From a checkpoint of a small mixture-of-experts model trained on Wikipedia.
Size: 9 layers, width 256, vocabulary 32768, 43.1M parameters.
Experts: 128 experts in each of 7 layers, a softmax router, a shared expert of 64 neurons.
Training: a variant of Adam for the experts, 254M tokens, 7746 steps.
Below are experts of layer 2 (counted from 0) of a mixture-of-experts language model. Rows are named down (a neuron's output weights, with its number) and show model dimensions 0-255. Each number is 128 + 24 x the weight over its row's rms, rounded and kept within 0 to 255. Numbers have three digits each.
Before each expert's rows: a language model's description of what the expert responds to. This comes from a sample of Wikipedia text that the model never trained on.

# expert 2
It responds to: Punctuation, articles, Arabic names. Mostly "the", periods, commas, line breaks and opening parentheses, plus ibn and Abu inside Arabic genealogical names such as Abd al-Rahman ibn Ziyad.
down0:140112143110152130148175124115129108112095145120095107102107159140107170119113095138129111127100094062093107144105114126100148166106098149122090115119121082136105117128140079118142120138147101132130136179135161131120125127136134087177133081122161113129133130135086122131166147163116128131137133181089109095104128124155142102072127129158118106082134159144126137123177099136127156112137159153140125119131104132134176095120154090127115179159115138134112153149159121125118134144138128121125129102100101128171129164141111144124143127160114171171148111125118106114130097088146107128144129123162156188089153119137116107126131144154136102119132135128044190138105118099111141124137132154134140128132123143129124096133133144117101100162103118119194179130105144148092167137098164
down1:152134115134112111107138173085082124111151125102115132112152095112162156134098136122114106137124109139130113111113103118053133157114141080095142119141059094134103118139131135133153139148139118151097139152129105155163144120146143120113111065189116117120102182128105176093126174146166153152153116114075096141089126124116134102150137155128143119125114166141102161111150170120152071120076131110144138102163100124110053125149131111114123069143164084128141061132114132121096143136159143123129096148107132117129113133132117146158136114102117127124116108131118076090142156113139136152121127149151135131117149148138136163150137119119159145133127130107125120141128132112104113107166130101091146122123084123100111140112148097118116104132155119163129150128128163109149110072127096
down2:119154093158151145101097146112100170095116107132064126114142100142131137125139091108159110114095137142145105116103114132163102145093135112153088113144105118123143126100134116102109128133125147170159126161109177134159094136135120155085107131111129102149110103127117194107155100159121152072136126127109110155127145148113155172150166127152140084114135066130097141115131145111104151123155149127154125096153131144128139123142123130068110120146163121146141160154127173154119171097147114133109102136117144125141135146131126130147161138172132109108182109156142146125154112067138128175109139082134169178116169126091135154115115098085118143141159136167138161135141109170162103089122133096128122121135108111116086158146112144119143122161143113134118123165121105155109139104172134
down3:131142118178135064112143109149121140137077098129155135114156144132143099149158130109133110163101137125119131164133137117127107111122138161106154121097152157112141072131164114141172138138122150133124116118103109149102100114154132161107115123144122142101162135134106102128121116138136123143116137077120124105129130112165134123088137112109126156192077129120187136160099115146147150159136136095125113119151098096138115138123145117127160144122141125135140134138115146157155141128170109112108129109131123108138088138098142169152123130154120100138140150113162116157175131123144116112114139078087125144162142144146158162069112126100099085129136087108133163109127170111182156157125159134073067162116084135157132133142106149147077146142147120081148164168134103135120076122093173
down4:081143149110156106101123159110154161112141112157119136145109178130150118153126103146145120128090169167083101125140160132121130092151113140147106101117126145159164140136101073131142181130154079128104098127107139101150139133144145125108139113137122121134113127114105134169143086106095157132117119093131113106111077179100119095153128129132147179111085117145135135147133101202119115100123111086136170106144126141186108136084120155141137140113163117148142154167138144173132169131149158106134138137135168118115132139122072139139153117153127115154136126125117115105174111102106121098148120099112150123154100124106151065134170070084149114124141135102140132132169088155134160143124130124118101121116142122155133113158116066153121129099122155144091128126129145150106149116114121
down5:137145046143123129115137128137162155114095151135107135137139135101125129170113074109139108114117142111162162150125138140127136119141116144144179129138106107143138093092139121117090140129106175122152140151167135139117119154102169107114143142126113155133116144136112102166156159125108136170140135133171180140089127138127118149110144151155117119148158113158076146152145151152102096149111139135126116137124092120145126135151103160154097116130166149103173156128094125163172141163117135151163172091167144117118164119101129124125108123184110104109129150099140120178135130171152138139144156140144150153175153127088165178122135116101202110096152138145158140101159090114151114167147140157147136114149130092128111169106145089126101134104101118152084100134101133131137130140131148
down6:127190140109149126159095119137158125107123107161132137143088118172125108116144109134157123137079114151124099161109150134147125103120106118164132097147192115176151171124082117142137169128127172143109151129144138118136102132158138131113117142114143130111109160132160167151155142126153134118130127145145183160118177142115141161149070128146134164089119099163138146148132136154106110115141098119121124101113098151132210091066149165108113134131146128100121101127148153162089122137092113139138104136112135133142110189133127139087114159143072161145137131111125131151161137136128126110097122103148127145144065125133114135131131136140130159142135130087096133150165098164148157111111133143124142122082126170117156115105136100143113078101082136165129140159134116119146153100120125
down7:117133120134154112113106163146135143166120135144125154144122118169091148147129093156128111078117117152130136150104126152114121125120071124166147099101142130097120132138138097140107102083086142152141138086158137125114121154135152112155174098111125091149119145189121085136124079172103162111111111132103093103100125072132133148107137124127092153157133144157118116134139101180097122129108121107111158108127133100160142103153153140199147172132127191135093121103123148186150144137105122119137135139123169100163099139113114102163117132168102065142146091140111115074107133116149116109168112092132120133103142089115161121160126121160154116139150105098110147104134114153131143155102110133135099095139101138144136155099154123146112077120138144142129127128103137109115093157109132
down8:129128129132077109148155128144117104130117148134091154128118137117125145184145170147127102168155117141123118141150115107100127151135132109140147138096139101123109160093139121136131114102121124129128127136148124136132138130128169144121092124147121133137135108116138107115141133134130117147140127129103129125138157160135122131151126076080128119129156159113141134129207157076145105087092098139151143143102092149119102131122130134149159129136106122053127132144173113096103144142132149164168145137086133128133097120159134136153197166077188117136154135097133118087173120154093104133120104118158173129097128103112108120181119146148158150071138160084112096116118105080107127132102120161149095135158165135158119166089141104104108184159101131182128123120123141132148103119125165
down9:118125133116101148143118158134119148148175128083161123104102135145130165122158133117138105169112132120151101134149120087093113110159113110131081104136123159141152101146119121126141116130147146109126158140127118126122144123096112109127114115102130099060131139144116154085104143124137168088112087119100062117101147157147115154124126150121156129165130119145117116144103110150154140166117169094117114163143155177138086130183120155136134119115147113121101085105143104135061125131102140121140172135142116140153154133140097108105156158092118116134152138114162143069102133136114164141135099146140174120116128149114114098113123135146122184147100170118124116123170123137119113144134109118092158103073137169136096070113166090114153096110154129163116098119147158079164141145105103
down10:126136098132165066138163083116076161148157090117116121167144134137120141134153098135155139119128117117156103128124173129142107141151160095102122119153138112126118085151105129162161125156185104131130177151112125125128147113154129114075141126100133109125087165130122087136171138115113185146128117145136138094172089114178135119142122115131123095142150096145108114116124131144134097129115111131144143128139124122123119094108112131144108130132154086151207124097116151111117112164146129116088161127135134146089110116106151134120118083149121128082188158156129152136123128142125115100076145142131130132148113101134117107137151116141141097129104145153140089146125178138114122136150105134111129184145133072126143143157174131117153095141093147156090136102137084129108181137117176
down11:118106156146094140103117108136115175081140115109132126104154099131117111122131155142110114127167165126153110120140086119134143161123141117082119153145129137096116090052100150160136145139101127114133139135098114114150128089126127140141106093119128126126101091124171158094111102118140127119125124150166122120042104159104098111113117124132159147147132154067126108133128106137113064090094115121111096123113147161130073109187151127132140165129118140094138145120089137090119136125141145168175152142171111153123112122123116108136100165137126107114127137138173148089168140098160131175130116152118131097116116137108120157121124085130153122090103110126131141116076155087121121154149175123129151142118132151124119125137111132105114157134180160136132131105170079144153116116126086
down12:131148157132147059156087116098185125135106128174137082135146163121109155142144144135083087138121140094134119150150087165137076102115105141175137141133139105166157117107161109171155088132123104111135135094153146104085110141122153151099116122118117103120155118125126090135146119145132100150076108139147147134142155149108153164146124146119109133115105135170167126149103122135083127140099148144069119162144135126126180149112124128139184176122128119124139136121087125112165137169108096119127159127145161113101133121131148103117162121143089115126185159102107152134167125153170123084123111137132146182131077128110158152086105106135122118101146139121167111130120151135157131121094114089146087116123148161136141121120081145133138110103109145172131116135135138131121119127117130
down13:168101154136105136127164131159140146152077128107097125084133169159130140141142116148126136150106145106085148131121144115157134108094122091100156102122149138126124083148154160095117118138144115105143162124138123103173131138097141099139076103085144110125114113157172075132115122146117146165102150106145131130095115100159136135125119107095162136155126165114121167110109136108121089127113069137085122136145125116093150109103159141128137139138133141115118160109107145119153074183116125108116160106151106125134112151123081119158097129123163121151158182155146062123110152136150116123151112112153158080146111106138111087132160128107096113130041130134138080136104157104106144100117114126126116167126111102140157124132083124141078138138147165112096147113122122140148128135139128
down14:126133137120107137134127120165139165089097112146095108106139173121125171138128151154172118167114111166122109146129094138117123163125151115106122126118120128113101108097116107123161164121139157115123141158142119126152155119128094127159087150113124139127078120122167116079143123106124139133116175106161148144103140136102138169181124091127095106136122103119150101076137141079124084115128097091179162151118109136126118140114155153162127104108134119144147109109126164085143105120164125174142141125142131181092120115128108131141107148118145138141187075123122129120155120146151144205135130141109119111149146139135192131107114095092109093091098149087203123136112133105131117123161136119131083146127122137136140104123104080143087134106130169118150166107144140120138129153148120
down15:081156066158106111137154158121117158141134113170133121130156138144091111125098094145136159157078119190130116128088103160086084089119136155115130128109111094126113151108111110113143149075121091123137091144101157152164104116102145124120128126147136137166091160131078128138179068112128146172130127123147083098140113175148116137167061109077106144122139122121128094150117099132110145132144148075139139137120111119156108136089130147095148140149113117144138129132152133137088122099147117163130118134146133087144123125114171147123146172140090102136155118113169158099147131100132094158153162106075138154135157121117111161107173152120145134125144144138074149125129127114133133126152150120132119117121109099154143124161147135135117153154089124094145108124134097134132122110135138
down16:105130120119137100117090142167127111083131143132127118136142114110117140135138129139154150101147068136147096109132142170080105164137113126147095096111095157120103131131090118132149174136139158151136138179136109096131107135141140132157138137135109140124091160180096138152117133148090102139151165055117118113132125116098120123141146129188107137144120142146125150131142150099102131125110123103154186090141084143141139159112124136138099112093174115130141101105108121151157139169134131109121109126081156123128162100131154161125111110149141136134077117143111126171140081133135099119146120096150148160146137123087146124160098118088152084116142128090148139110149075145115157138125123107120123112157163096089160177117096081168169101123091092158099108157117153129140133125144146
down17:136075108114111128123135120104151141168128106133142103163109106105117142138127127185117109132154145114145138130188117122144129153139129103080118129152143098151089155105140130145115102120123106114116164177151122134137163100143124113088084152129111121130159137094170129149188116133126133120126164153130132122138118084140125141124151148144093131115126092134119196086089140147133103168206100141161122117099133117146150128104117090099137120115126082137156133133139133070118139119083164100070160092102131111164130133161118120136124126145150158118150100118115165143130148111121110103139149175137138139145114101120121170133153197121138121148123129170113120158133153096104155123156098093123135164132158093133099110139130131153121094109140144099125138117133086089151094114167157
down18:112176139131160085133129073143149120136120158139159088118154145084182139131138122136139131123130130126142122151128137101170139143174151128165104154112133107173156099168177117105156091149118105118116125104168122123146131146105123125101061138111142133138106121113117101150141114110109118158134137148128129174093128134117159142154103140106118111188123114128151108139109129097111099135123144143103127163145118138129132161100101168164174158122157131172102137120082146109129090121097120102099133091147104122089118124163091120105119157123124174133165115142096141126090137166139144077154123147128112159122070082133099130157122112144107128116118172124170096121116121151113125141104113127154131153130179132089128103129091105138130052137102151146127128106151156138122146164151145
down19:123140107112142086137109130122121113108133104159111144128103163100117148148194132166134101124108171110163117135177130142118069140107122125126116118175175117144130106099122111158126112113126142147198090141139158143128123123091143129092074129137108132120131051131158076157174110123113141101111101161153127118123096092112186156144121185156112147132136108096111128147130150162107139153141191098130147138123131148151190171120098130142134149123106148121124130123130149173162160178110136110103133095111157131122131128109115128152125098170120141133147128137129154124135127148155146098163101102130169160146119126122139129088125129109145109103122127116135149122132104182189116125116113099134113130113109139146152119171117113146093114159131119122138068147110146122121119129131157
down20:111167105145144147142108087146106129106112103113102139153124168144138114140122098122196112173130086140119102150096108145094121148116148151156079130140105140141127115132115095124120172122158127123123120146121126105166142140143172112133105132129130164107109127144110143127131119130107138119156127124175121116114139127173146141129120148152102122137142078129084118138108099091144115136161108096135113142136109145179161118085111147129165087128194104134138136117134164135103117126115100112092119110149128128144117122129117158069083170115095131152170120134148198114147108097143137144122124121085135178131143127132128180096170149084100129158100121141124189153147149133137148110132117176135097164109111130155105101100130101139119143109075156090171133178141090121133130116152124
down21:129140146127151108148074144089118156121143163152140091115098109163134092123148143152147135087074162170141130140131079160120128111112108150138112127121132141128153134105149150124117084112124114129129167073122119099151082126138149130137116119133151064147145138161134126126154134122165164090125126128095149137148174118144112167134126144177130115129115083159100130110093090113090111120139080117114092142134142133122158125102141128118131141156145160178090099127160160147151120152123127153128137115131078115136136174110094120064123142148140112154163145146112162092116105113184103124069114105119161161126103149102117077118119101126175151114125166133114151121138132132132138095083116083134100109153112115140163146121112101130128123132156104120154136092125145123127161118104082
down22:126154117154167126131088118130098119115154124118174121130118115122104144144108103147134119116128133099175097131125107133117104158136135123154108152148140127125160106149093162154173120135126131148140162125139090071130122132119125117101188121057093147154158141138127141133136138110099114134130116116145115125128097088123122142141164154143092171131096110132105140164140111147097155129143202114113113123104153179150163152130094121112122114141134088070161113100126136093134147151114142143131145123138129173104095138121097160106118086150121159139123117143090140152131131167171128100117096087128122136132118106116138095105167078098162106079151123169126128131112137112159105126149088107128148147159148118118143161154134161117149072122113161094118091117102069104147088119093109
down23:122093101150125169107139147165102155137152108095123140117117136163178090108129106135144155085111095162120112113122153128100188097115125146125138140096115135139113141138152106103064139135165156108137109067095150157136103135143086142142146151113166156123084107096160171120117122092116113091175126133190118084146139107154117102150098146124125108109144107086130109115115117120192178128122152107108099083162169125148081184124131141153174081133132118151111119115154154129109142122103104115114074138112133146159116103089129168122129094149143148149115143147109125149150149129146107099131121143154162141098146105147151115113138118133152150124101125148134142106149143133135138132109168153144147131140108155088103125132134130139174116118145114088147134131162100125141131135101116
down24:151099116147111131123110097130081092107137097128138139144101086127099111137107111093132135150189115066126111096143140135133119120141123082119137161116138155127144128142090163149172108146151099127083155165158109107101155145135116184117174094109123153121149127126162146117120162128114097090149109134178112141068140125120133088131145139183127136124137122129172116110137137132111087141110122142159134086126151174158084116187125097110109152131114108084131084071156085095135134088126129127151147130138096124099102116112126149124080066128125123091134102115112100145127151148140173101113110129121163089082127167123144136137130166154147122113137115116097116122131143108128135132136113178115139125131152143132131136091160143143126134108142121113138148122113101137136118138101071
down25:118093118150135125107137163136105162184121089144172129137137122092109093089132067093121138116113063075094112141121139137113144103135125150134094112153125125084182131172098083143173143144142107114129129102141125147130102117164133095144153114094124128129075128101135125173134116118107143133142130159152170075126131119169122138092158127108104118166183101155068130165132118147106138123155099149117098144163148131150136091118107130153111090120123110099136104087111122118145124116144145121127143085121143137113120110121154126147101104151120118136125129106142120091086109091152112132129175166105117076131139101127127150120131112117144102145152101141115114108161115100151137152170101168125128138131121089130113092178135103105188112132109146162114132120118103118151151103124124
down26:141125122115089116109125120134118103123087167130100087114140137143131099124087145121113158144154148121128128172155122153126101089131124147132107141128059141136089116102137130129126120163089111092095121112116116129124096094110155134155079117181154169137112105107099155094134140142136096111108124108158118116114156127120122131110118092083151099128109105139165141113116092073130162148112101128119093128119123120131098104134153105114129169152123159135104174136117086123125101144148072150174111114110132131131176120184157133123116124106150101130151103153102104100123131128100115160173116097135139076109137131134157090104105126133123139135122065120078137119106112140124153121134142153091110129136128149141108130097150166144106149110124133159153179197143179145149163091151113
down27:140096135160103090117149180147131111102143110134109094159108098133129113141152162141147160151146156098132102118145125178146135111104133103114123143195141104145149091132138134139092142134142122112130140133133134115080177181117120125137073116099085107149143100120170120123123134156153167171085159141154171107084147172144146137101160119098157141131135112107124108141119128100105083123125093127092173128166114109149142110111142094130080143157168132075148152143124116142140085112132137153111133117127075128139118139116140108140124164143103105124114119109124097142141143125159154119135146159103109095120143157137135151087126168130154091090171122148177114125126143139112109132165141101150102115146133150163138127122139138149083149081143106098097157124144068131120102119146124
down28:126128150126138132082156148166106165123117139124147140095115168123136144157102154144107106125157115118077098122117135150099143131102160142090130148143140135088099129097142119101146139131085148129110140146127149159134180105137132155104121124106153119141103088083178086132106086151150118119107159124139142139125117133087107134116131119113124113138117144112078155149104132141090108067120137104133135125133131126134106076124124131187145133112110088096127143147090175128137140117155135110174165139157128193128139096132113107153126148109164124157153151117119103083156146170128117181173139134080069081132153089107125125108148115099124147128087156131130114124105113102144126150147150104123128127128128099152097114123137082099117162141097169096096169123148135103120127124167158
down29:154100157129124135091180199106105153161137154110148126137137083127104152113110123143095159123124114137094135130141101129127136114134116096125154110075130107141130169135133119098099107099095127137161102123111130178130133121131117115149153104124096072129130146119112156110065146137155153145132135144124063114109149126118098144150081082158130098126143167103123151131085120134126109116088138127107142112099160093138071085164164155127110159128134135133084152139127108101091187058137123123170152145132134129137150121107136140128156146135126103134117154140139108142141167068140133169132129167110092139119125133145085113154092126131147155129097114138133095123121151125086133132122169152125115139122128091127102158134136176078148135150142109156118145083116119135134123126106108
down30:164121138060142124114124143142147113145121142133172128114131127142133180123145135102126126111078138115108144148070142112129146144136128175154127135164122125106133164147139119105136134115089088125122135064143124135097086095083146136166127094130196091101157133093115116193156139149110130120121126161097157139129126121122125164106169134122176078148085132152121115145164114134103126143129143131122128150126148112102133118127158148141100183147099145113104127162125156134161104154115107143151146160111132144132151142120110113127139175098099131142083106126128135118093176101101165159128126100136098159153137145129163057144127131143087088124134126089162131086153139144110154128127132132161120106164131146120133101111113144108126148127086140158150111086147160173124130120109108
down31:148128117161088148105125110130141174184118134109141130130130162157155125105093153159116167156110175145138133129117153117189163135132095146124142146111130124121130113133129091115072161100148141117138131111157144124147151124111152115127121160128108157123081108065173116125137106097117132155116141129167133121122085090133110173130149102117125098154157122093122172167110173105139078135134106095128123149115138128131111135124124165162141121105134112125130109137134120100141116122080153135107182123138132124106102123125131118154102111115121140134120142132122081072104131146156110148147116157069118129133116093122163138103137074107150175174106121144105093092078139117159120118125156134125071109110146145069145141142113110166141074149151147129094134092139126136118115135142086